config.toml
n_layer = 8
d_model = 128
n_experts = 128
experts_per_token = 8
d_expert = 32
d_shared_expert = 64
activation = "reglu"
moe_layers = [1, 3, 5, 7]
router_score = "sigmoid"
normalize_top_k = false
routed_scale = 0.25
balance_loss = 0.00682
balance_bias = false
router_noise = 0.3
router_bias = true
init_std_router = 0.00611
lr_router = 0.00233
vocab_size = 8192
norm = "rmsnorm"
norm_eps = 1e-05
tie_embeddings = false
optimizer = "soap_variant"
lr = 0.00524
beta1 = 0.95
beta2 = 0.95
batch_tokens = [65536, 131072, 196608]
seq_len = 512
train_tokens = 605100000
steps = 5070
dataset = "wikipedia_en"
Below are experts of layer 3 (counted from 0) of a mixture-of-experts language model. Rows are named router (the router's row for the expert), down (a neuron's output weights, with its number) and show model dimensions 0-127. Each number is 500 + 50 x the weight over its row's rms, rounded and kept within 0 to 999. Numbers have three digits each.
After each expert's rows: "comes before" lists some tokens at least twice as common just after its tokens as in all text. This comes from a sample of Wikipedia text that the model never trained on. Tokens count by the router's weight.

# expert 87
router:550524608555532554418517491506526533449550477537405525505537426442468541513523579526527583517541599472538448472510442474431409552517445438476575495513574488536398486423490426516507517544389441562425519476544553448452469564484436491446560508485574551485493528504548552461480511574509546579542571479453469534536475422569374525407491468454488474505467515444520421542468504497422489576513
down0:588431409509502487409498491467415443529440466472576472467491480514477513466447451564508478550462401560586415523524466539551455574519482506530479491581445536497481479536558439426534468510463498587505493505558498469440490427493507404496516576470568574552477465510578536438424416568429494384524486590524505499489489453494521506524608483483468495448454487511543405574572510479486582412591
down1:522542518524554521464454452607476547558519495588492489469576453526508477569466505564506504482601639548517450490435472412491453547446597540527381484498570524531497520505525529458455552531531574550444495507434546480443555515535469498449475583596535481428497562509386510527532478447525515547458464505516492527569532440461524629503461540579398497464582520484513433539510497416511425575508
comes before: " ", "|", " \"", "00", " —", "%"

# expert 35
router:457511557542481538513542544516478508453542546531471464485461448444460550561460499558524575448541570443523396446543467452388462540529425401469603571553545476549492452426549444474481579516468495542550585463486571504383490542487470490468548582506572539464510433565517527483407547569526574472553514474546450632522458448526478556444448513564439441500481568545512497503500548456465484583551
down3:448486456481583425570495484533522498535432482528479519491474498459458606430436434435521535466450437444481387513492451466440475458602451525498479439553472406517576533525469496510460558531532434528503594425456443543495496458457465582400509535518490472628465486465499565601491391616564532522522596506490520443505519536460519516555456509494556471628480461487470488495457478480423467527452
down4:494524443530516557487435591493542529503452544593449481461545553485519522510552587532575394504524494482450482418575468399459558540449515448498528378513452537483582495502563451498525530570516507566436496575468548601542439506525398520558491511534494497509474545540421511558506580478530440616405481510465485459463457540420501641476537443437525468552566498517508502514447411563509484488488
comes before: " the", " a", " by", " to", " his", " in"

# expert 10
router:556548519547543558451555550552523428445547515509434470525538435439534557556457572559480572517523561467549464425548432448429438531575452438459557538543551441538487443431507442475536509488437452570538593485529566461457465579439469446446559529478538562446451483455562545454419547557516530542537568430479511508562417433541450511426444462510483443548461536549534430541438551454418453515562
down1:593498567472568384513492475435520561359548553498466501574445410505586422467480520510484569483538527499508473530532498431586545529534551461557571440467541516458465498491473488497518490461509543507488571431481572551526525564612523389585552443503560472464513427458401478445491594579501600495473560469539443495547524472480494496536534457473539401504432457423441463537472471457520498494507
down2:582485455563508483498544477510460517505428500453556540552433456461516554520510526550517483554483622455429523479473551470566466601610536442504507508584504504537422565572546491539552462527438561536529482434579566462441563597579427600527520520453515491535568501543494415519382460547437506524564466478546511464523535519539531562542482523538499464447549556602597523604470484566466507481506
comes before: " in", " by", " of", ",", " to", " and"

# expert 56
router:555562493547546566450555555559514456447548526514442470506548428452537555557457574546458581514496560480532473442545436436417430550568461434473569535561560447523499440439515433468527524498433454559532587487540549451480453578438458462438542542482560564442458449469566560452414537548532505530527576429478514527560438423549453514441443457515482462539451525562539449534441569456407452511560
down3:520440449445563551462498512534513543641438479585577525507527566515498509520422502507531536490486517473519524460449517486522505527519506545485522522506505479547510523432541534564485561548508469440440539479571433478428512447410508546534456450552515540417512521530484536436517431426571593518557620596427532486520502448522414438476488427501468501491576454483510517297541563412493518424448
down4:452455492416537495535519450433477471527441478469440406456532541456472430575466566440511542561495512410547425458506489464401455504564445587521506498471527498552477550456468585516528590515389481505407484479502571451535448534563499530487470543503531448497577412521437439461505480468546391507589419436529473533548462480558407501472356494523495539561519402469562517494533510496430513465465
comes before: " the", " a", "20", "19", " his", " be"

# expert 48
router:533554477552543556452567543554533470444560499503429484526547431432542556547450573535473591525512561471531464424557447441426431545562464434479567528542552450531473444434488439471534507481433454558528590478539549456456467574440474459436559525477548548450442450456562555452447512556537533534539571439484562551572436440561458513425452444537468451522453545550538444552443560450408451497561
down0:619414610460588493520529664523479466342526602516507585457454584535528553558558483498455450501466540520503527597477465499451510485480425537560566466523519579459462553483493455489595519499509482471528573485550486517482551477495506522525549594481470509541573520484480529541528527446556504514445507531480525515563466511472462418503501495534452470494486412394618478440526508466479555516442
down1:511494586527442444573504425479503549529494404505450431538492498498543510556529534562486456560521531457456441591604558571437567570543512508507444480519378455463508465499486541460548536510444508523472482654491503461488434396517514488370503553572527512469484554493540555598451486486423484481575469552512462505460520483415404548380560497490549533476557443434515487487459504449505562486514
comes before: " ", " of", " %", " Votes", " Candidate", " MPC"

# expert 32
router:500581480530553536478515508567582545468570564463445531561553426430604582548423538454511580551443553448527432405532472461480387563548468492498541530500572456556554486497525442523528536447437461498594569446571474513488464519485431466449535505472572525440510520496558547502511523452567562569591548463534532483556477447542452459465462449567476457480446528576609494561509545461475448532581
down0:458544480443542489516465542539517611449553525500543502580586455481559535512450468474565444513497627446486491521480599466462544435470512563537527502537473507448503522474529433557487536436476514534597475530456446471670500513495504460486473548540488458500468567511413540459492483511501606638428490462464419514514528478474444542453505452585519520492420431491483633587467504531424464539460
down1:451495488424479473577491519482571456657483529529513482489480511567451562484419464394535424517427464454512515423460460496503497533554429562465478515514563494496477449515430512437499566417475559496529469502499458503543573617431512386476527518556471408541404509440499494525472467536480598552578426563521517512483496576424431553505471462490593517582539510524552471515521494370465489525517
comes before: " ", "1", "0", "2", " \"", "6"

# expert 71
router:545554481560549569463556557549518453441553523514441499516532430451542559558445568548473564519487569468547453438551436442415434541563460438468573526541557454527492438443484445493524500484430451569529592467544562440480469571438469459446541552459560560441449486482567556448434545537524509544544570440489509530571430439569440506429456447543490450558454532548540440541439560461408456516564
down0:513566520499594510614511581454528433496508464542517513512537451500547484536532530531522448468564502579574471513540491420520510451454479502595382458427486518515608481465530431494534490540479513506484558511507456391516572458525524497456488520456378527562562426384570483547505458567495416567477563520471458495477419541471401465563551466588571510444458458532494522498496430502473604437539
down1:521497452563496495470604521537547513538491489462511549430461550456450543568502536484525560528483521529555469423421478538439495482451540510558440486571491444493524509593443425476504504488472438412518445557542544515535456569517558505396385382598492461497416392467499495604470513437546443387414522498509423492518504574518458414533588531526451500519515507526486432419518523435467562516516
comes before: "20", "19", "0", "18", "1", "2"

# expert 63
router:553544491544546566452551561556518457449549516506438483510535428454528537560454569575478577518507567474555469435551434445427425544562459436474575534541554448535490447445508447463523510480425455568543591480539556447461467577430469451449549544477547561442443472470560560459406533558526525573523571425464536539569430440560452516447444456515479451520452546560546454547440557457439444504551
down1:552514405519532523517554539504364509490514468543444571541537499527464506522486496593528498456490559514370509493593525511566568441500532537411449456564624498459531603533606601388508496550590509549497491497478428465494457493528502552505517488517517549476509453508462550522489525459535505480477511514575375533476441486551488616451510463523504499393554581493533506452451541464470582456531
down2:543529514467471481448445422472470461566493513560490539465599480401467581465523592580432484445493562431461507525483483410469478502459520485561457469414429515627546471589484481484527551570512478425475577490458508474496560451533547481372539539554518541523527504452425520522537504468547440448482483518506436515473475503568483523514569532521479546411480428434645449516505602481531573549569
comes before: " to", " in", " the", " of", " by", " and"

# expert 8
router:511505553547548568472566541527477431463504536540450474479472422443499604592456532492408547486504553470498505468537455432423463525533434431482586558594545519454425430445474483516489601500444470503604558473509611515477525587498496456468546594538556546455458451545545530466431473568523490518531561439516461547570435437502438497470473470505521513504429536568435571505429547460417463568570
down19:527489524589432535472552495460427527404520410506536434474495497481460515475506623543503484513557561460488443532569557482548454411521456510442540457510472541407533452405421559495499448568493518428448503496552475564507535501446428475422498536482495579463374491459520510468493461632446475531420481554587447548471498472481498552556505413450474490569553397527473533465550489571464538528413
down20:466479441559487502535444435498571561519533589473417515513512413458546494583522430465463410468513524391482591472477479443543555613503484544515507501543399435483461538549530526473513454438456481587522473468542549488531531534550478478397486419592617494482472459468426490512417537590535523493622367498462556482509513567568501494455523561546503455531484560507507480464509482449533449542537
comes before: " the", " a", " his", " their", " this", " York"

# expert 117
router:489550498537486510518520503538564479472515385532461429499525475459561497530444521473567516539483539515489487459501420455397440513482488497483574534476551391496411466442398478592494494482438490462514573566579497473552508557540528471469550418605490535457526477504566540477465544563547422525545538464477579563611377453530517463412473527550589492498477576512524357522469509491445439524565
down0:543460436604598499503588471508527479574440478553557479383598538484481446542543535600435538538518424511440471504536453494533474584471566528500459430463524497503532482499549486536512447443523588488476494519459550447509513538523506469594549509552550465513580462489503400517530498606447499458520521540473474412462528460432519503458531585489539496486547601468388634576534576493512446456486
down1:420566410447433492485490530572493493518600509485463498491582570416458482447423421518500566546485458570469519504581455515444503550433502511513521506559469495464425501497536471455524490520409571436523524510531474414497477490498488591528524406442569531471655451481498484446489519406529498517536595561439443467507547514514490479452419503625529473496417488485551394506484452495559585558544
comes before: " of", ":", ",", "\n", " in", " and"

# expert 109
router:558554499545547565463548545545514455450545513503427464508554430444533566551464578560456565523511565471526448429548433437415411549572463436464571533549552452515472438430467432477527514481421453553533584480549540461465468581424473457450541534467532563444444469484568556451429531551514513540527573426478515540553421429559449528430446457528488449557449534545528466539446556457410454502546
down0:495508539466429484473511478586540547562453507477478558468525663529466505454630498504516511517571491613483425501517426555497503556477525476471556460417537491446527498518454337492521475550536560408532417496558509442593451429438471438573590480519498461520544515442592546532511490525515519503513431478485504497475466523473405456579531517541614496472530590457498444488449506471525538480531
down1:553579467326540497551477630521492489519508513520410452446514546506535547525471496535540526529413487510468459550513543572449491566513529542531469524458398569469482487498501503573408550511467557455559505534418439613490563472519486497500448536529443442552445550478427430478476469410531356536472402508498457443468468562492568561486434521525524461506552560489587518476506476558498469557494
comes before: " to", " in", " of", ",", " by", " and"

# expert 54
router:552554494550542565457567550543532443449546523521434462498538428446536563556460576562469569514495561476535472438555435446410410547562463430471559538554553448523465444430504441479529523487432460559531590484526558460451463575426464463449556544488560561441453486481565559453419536553516516537524571423479505534565423438554446528432444462504493450545460537547536456544443551455424449488573
down1:586554481575519511442439523436442495353454473474547466557415462408517491473520595529489496507458449534474440457529505489564534559501553529425401419539551444508523433493583475432449528482436581565463522550459571503393547540442495525545529466538449508530481480573414525438519464547455550529429428522483493541616515492489518463531463473434527604523483477561469511487554521481586568524472
down2:435497429565587479484549463517445432474541476548446551545456449534508464514545529611473584626423445474496475501556468498571457574579460554486461494552547545491487492509574386496411478569408564434562513568470483461525551619501475517490445497516470508500458539502516471555524542442452636525483509451492529539501472477450582439542471503542482539445506493574585559451476595530497534432498
comes before: " the", " to", " by", " in", " a", "%"

# expert 24
router:464586472542564497506512491568599568455573607433455467585551427460583551546421470495475581555484547451527467421546462462496478547572435486490505517506592470599561493485536458460561498454486447479605523447608470496482451518513442492436572503471501544463520507440550566510495490447587593477543549495499547512574517468560459444473456476526481477435450523599575458563480543449502420511539
down4:557507446454574460500497476545512509442453432590501524532519491542427428612460482553531569498483425428517454618488552490502478559393606507556644484526524518493532465558491454436486493497459405512421530575460525442436512559457433493489506433429416423483457520435484487580476535523469473504436539450507472542467465519578518428445528501467481531547503511557467459542422469387512506439448
down5:573476543475482482551382555471451483448438482548511497473502443478428526444516395557558480486467516511464455475508427551510538530619524573557536459452422404452450553497522455538490527467422512530470531452486509477506498465615532460490534548592432497463544539496431558475580512544550457448510501431472523535541583488508552564521505465611494542618549616449497541466473374513472510418490
comes before: " ", "==", "===", "The", "=", "In"

# expert 107
router:500518563541521557439535534522483470470542562539462472484455409468512566575464538440430588516512555468555476471544473466400468545594444435475566569564566481480397469439434508442525607460465483532570555463462622487459491565480476487472551592524526541448442441548546527502450470566518492515511561432546431565540466437518451543427461485507487477540446571574464570519449547447418469552547
down0:541514453504500547394526490444532466482454544408478572470490552491492514470542527462506441532481624507529507559549311584533569463600518545488475458451498494508511496488524551482403451466457488440453476577481525473461406540587441493514445440572472502537490485542515382546449545510594505584499552480491427599501452514551571440515462477508530543454490578515552538464528477503608522482505
down1:451428511471478486517475505546418443559484590513554555525570451446412463500545570506567511591428560422479614448510512511494466505549548493431510529569501497450443533537556434452507456577466414505519560387515510439541502498468508537567504399415478517544505524496409475522498550378473457454560469466420594497471485478462589410483537564531447519548539582474477534509530436490478570503550
comes before: " the", " a", " his", " their", " this", " its"

# expert 114
router:550559482547547557454570551557530466447556518506436468512542426449536554555446569555467572514504562472533472430559437442423422542565470439474565547515558455526449439439497431480530492467429451553537590481546559453461468567431454456437545536486538564446444498480560561453427518542535520561531568424472531518568436437560448516425447445515476460552464559551542455545439557454431442486568
down0:537465501453535549451423467467399482524590553602451623516460484459463500442534449526549421572487543490560589525620498500451522548479407480456459491518464516554580497488411498461462582486531460487548457519506452546509495495538525386431523469523465506549466476443513572498469502454522442475467579514470435477366532557479586487530561529505537556589488575447496504577526597517532528545450
down1:504462562539535479461506500504464423461536468453371442424605541569538488471495532408527457487522481424495468472484575479528417454487587470514450552427474496528474493487558451561549471455452513544476516591423571482516498464563508488519598473507528524485497491449517480503493543516498414524481497472581585389545553549525519458459647481538586454580545531466555485550438587435462579417448
comes before: "|", "-", "th", "%", "24", "25"